Below are experts of layer 4 (counted from 0) of a mixture-of-experts language model. Rows are named router (the router's row for the expert), gate (a neuron's input weights, with its number), up (a neuron's input weights, with its number) and show model dimensions 0-63. Each number is 128 + 32 x the weight over its row's rms, rounded and kept within 0 to 255.
After each expert's rows: "mostly gets" lists some tokens that are sent to it at least half of the time. This comes from a sample of Wikipedia text that the model never trained on.

# expert 52
router [157 121 147 143 165 154 138  92 127 106 193 126 146 124 121 151 189  97 170 140 148 159 104 169 159 172 108 164 144 178 136 120 138  74 137 131 173 106  69 152 108  93 114 133  83 144 122 102 113 130 141  60  97 108  87 105 127  89 138 170 121  87  96 145]
gate3 [189  89 140 111 142 142 154 186  34 141 172  85 126 138  93 113  84 128 117  60  99  99  96 155 196 121  84 141 102 186 122 106 153  89  69 134 126 172  99 104 115 117 146 119 135 106 136 111 109 166 183  93  95 167  89 113 136 141 123 178 142 157  57 142]
up3 [152 127 101 106 178 131 173 128 104  71 155 134 121 140 106  97  66 135 125 121 105 150 119 157  77 160  99 159 101 187 151 120 152 138  67 192 127 160  69  95 157 110 115 159 110 168 110 165 149 107 140 103  97  76 114 126 123 125 122 149 147 159  50 190]
mostly gets: " no", "iv", "1", "ra", "ri", "av"

# expert 11
router [134  90 145 129 131 152 100 145 118 145 143 116 156 168 110  92 152 179 125  81  96 112  96  84 119 134 139 118 151 164 177 185  51 116 163 157 129 129 173 101 199  98 128 177 105 108 114 145 155 151 121 155 125 145 109 114  61 171 168 155 108  49 132  98]
gate8 [197  97  93 101  94 116 118 171 112  53 200 121  84 136  89 126 176 109 121 149  97 125  95 145 138 117 137 147  93 110 175 205 143  90 131 107 136 140 111 109 117  91 170 148 131 186 124 147 207 189 125 137 137 151 145 125 190 137 120 142 110 114 126  98]
up8 [180 109  70 130 134 139 130 104 106 109 151  93  90 153  91 115 158 147 109 145  74 117 181  89 159 108 148 136 185 161 189 156 124 132 132 115 106  81 161 164 143  89 118  90 111 163 187  87 101 137 133  97 119 162 162 110 134 157 107 133 141 147 147 128]
mostly gets: " con", " ex", " Al", "===", " ar", " cont"

# expert 54
router [141 129 105 126 151 103 102 161 129 161 178 117 152  81 144  99 142 209 118  85 135 123  45 149 171 129 127 123  72 142 142 155 148 145 144 106 116 113  98 152 133 151 162 127 194 100 156  70  97 126  86 134 152 117 129  89 129 108 175 167 165 107 115  96]
gate2 [150  94 120 108 127 142 140  83 138 122 113 161 176 168 125 115  83 139  85 137 168 148 133 192 172 184 162 110 154 129 128 166 124 113 116 145  87 112 118  94 102 125 175 135 101 152 125 119 117 123  92 211  70  90  83 106 103 138 130 136 141 129 195 157]
up2 [109 115  95 139 165  67  92 122 144  97 132 164 159 105 138 150 157  69 112 146  51 140 139 200 134  79 174  95 135 114  87  98 142 111 117  95 146  96  97 131  90 186  95 103 166 118 119 114 130 180 168  78 152 150 139 112 129 117 116  95 117 142 110 106]
mostly gets: " ", " such", " num", "  ", "-", " do"

# expert 7
router [ 82  85  96 108 147 172  84 111 133 122 130  79 127 164 131 129 159 174 122 137 202  54 107 156 116  94  98 163 155 150 132 122  55 146 135 139 126  81 111  72 141  70  79 125 135 135 133  85  98 126 152 145  78 150 148 111 137 127  86 123 125 112 137  93]
gate7 [136 124 106 128 128 118 128 112 124  96  89 102 159 126 176  90  96 119  91 166 139 127 160 138 199 177 129  51 142 149 139 119  85 135  97 129 179 106  98 124 159  88 143 157 133 101 123 104 109 175 128 168 131 115  98 148 106 130  75 181 121  94  81 103]
up7 [106 107  96 148 141 135 151 140 134 104 116 110 109 120 169 114  93 126  87 183 125 130 163 172 173 163 142  71 146 150 156 136 109 168 124 108 146 127  85 124 146  87 100 119 157 129 104 100 112 135 143 142 107 145 117 138 117 141  95  98 107 121 110 135]
mostly gets: "ica", "ana", "ington", "na", "ada", " States"

# expert 42
router [112  72 103 102 142 133 117 109 105 169 191  95 163 157 130 143 102 152 162 114  81 135 133 156 107  73 182 162 148 207  21 119 182 162 118 134 176 168 139 173  97 123 145 191 177 164 115 127 160 128 149 133 136 144  94 170 121 149 125 135  95 161  88 129]
gate7 [144  52 133 148 142 120 130 147 109 114 181  89 182 148 104 107 146 141  91 148 113 159  96 145 120 177 180 134 149 172  55 101 148 107 141 103 205 216 136 130 101 112 114 126 131 104 168 114 146 130 112  99 155 128  81 145 144 163 175 129  95 148 156 105]
up7 [138  77 127 102 124  48 123 139  66 153 147 113 142 135 113  96 103 143 135 122 113 145 157  99 130 156 174 132 129 153  80 126 148 129 126 145 156 192 145 137 101 125 118  96 149 146 151 126  93 118  94  86 119 127 101 135 139 131 187  93  82 213 101 153]
mostly gets: " can", " it", " system", " represent", " us", " sp"

# expert 20
router [ 92 150 161 182 166 120 114  88 120 151 148 145 118 129 126 114 131 157  40 111 124  97 150 141 134 128 165 155 114 145 168 146 152 132 125  87 174 136 110 138 196 132 149 118 160 166 163 100 150 138 179 184 134 159 121 159 107 112 144 100  78 164 106 150]
gate0 [143  82  94 137 179 125 115 156 160 136 138 171 131 120 109  51 159 176 170 171 108 151 220 136 142  80 163 104  90 130 100 128 155 133 155 147 160  73 120 158  69 164  92 136 140 120 124 121 161 103  63 154 139 150 120 104 143 135 116 145  90 127 126 150]
up0 [132 107 140 169 155  85 114 184  93 107 152  89 147 121 148 131 157 121 118 127 131 125 154 108  83 106 105 151 111 166 122 153  99 163  70 182 119 135  84  66 173 162 144 191 156 144 101  88 144 124 143  80 107 123 131  90 149 120 211 151  78  36 136 106]
mostly gets: "\"", "\",", " song", "]", ".\"", " club"

# expert 41
router [173  88  91  83  92  65  84  92  72 127 171  97 163 163 189  81 142 140 151 135 125 101  93 117 142 124 125 178  98 129  88 126 137 123 128 101 170 143 157 144 103 166 123 173 139  98 174  60 181 143 149 125 130 131 125 136  87 123 107 173  68  84 140 121]
gate2 [154  86 105 101 100  95  73 136 159 136 189 127 195 167 136 117  58 125 118 126 100 152  88 198 128 119 230 159 134 135 124 126 120 111 132 175 167 128  61 106 105 129 190 114 153  98 156  92 206 158 130 130 126 110  54 124 176 103 117 155  82 160 146 142]
up2 [174  85  93  76 122  64  87  79 121 176 175 103 200 111 142 170  94 109 136 107 108 167  92 162  77  83 157 188 140 140 105 162 113 104 140 166 148 137  75 140 144 100 121  81 180 157 126  91 173 120 166 183  49  87  89 154 159  96 147 118  96 153 159 105]
mostly gets: " un", " $", " o", "E", " O", " '"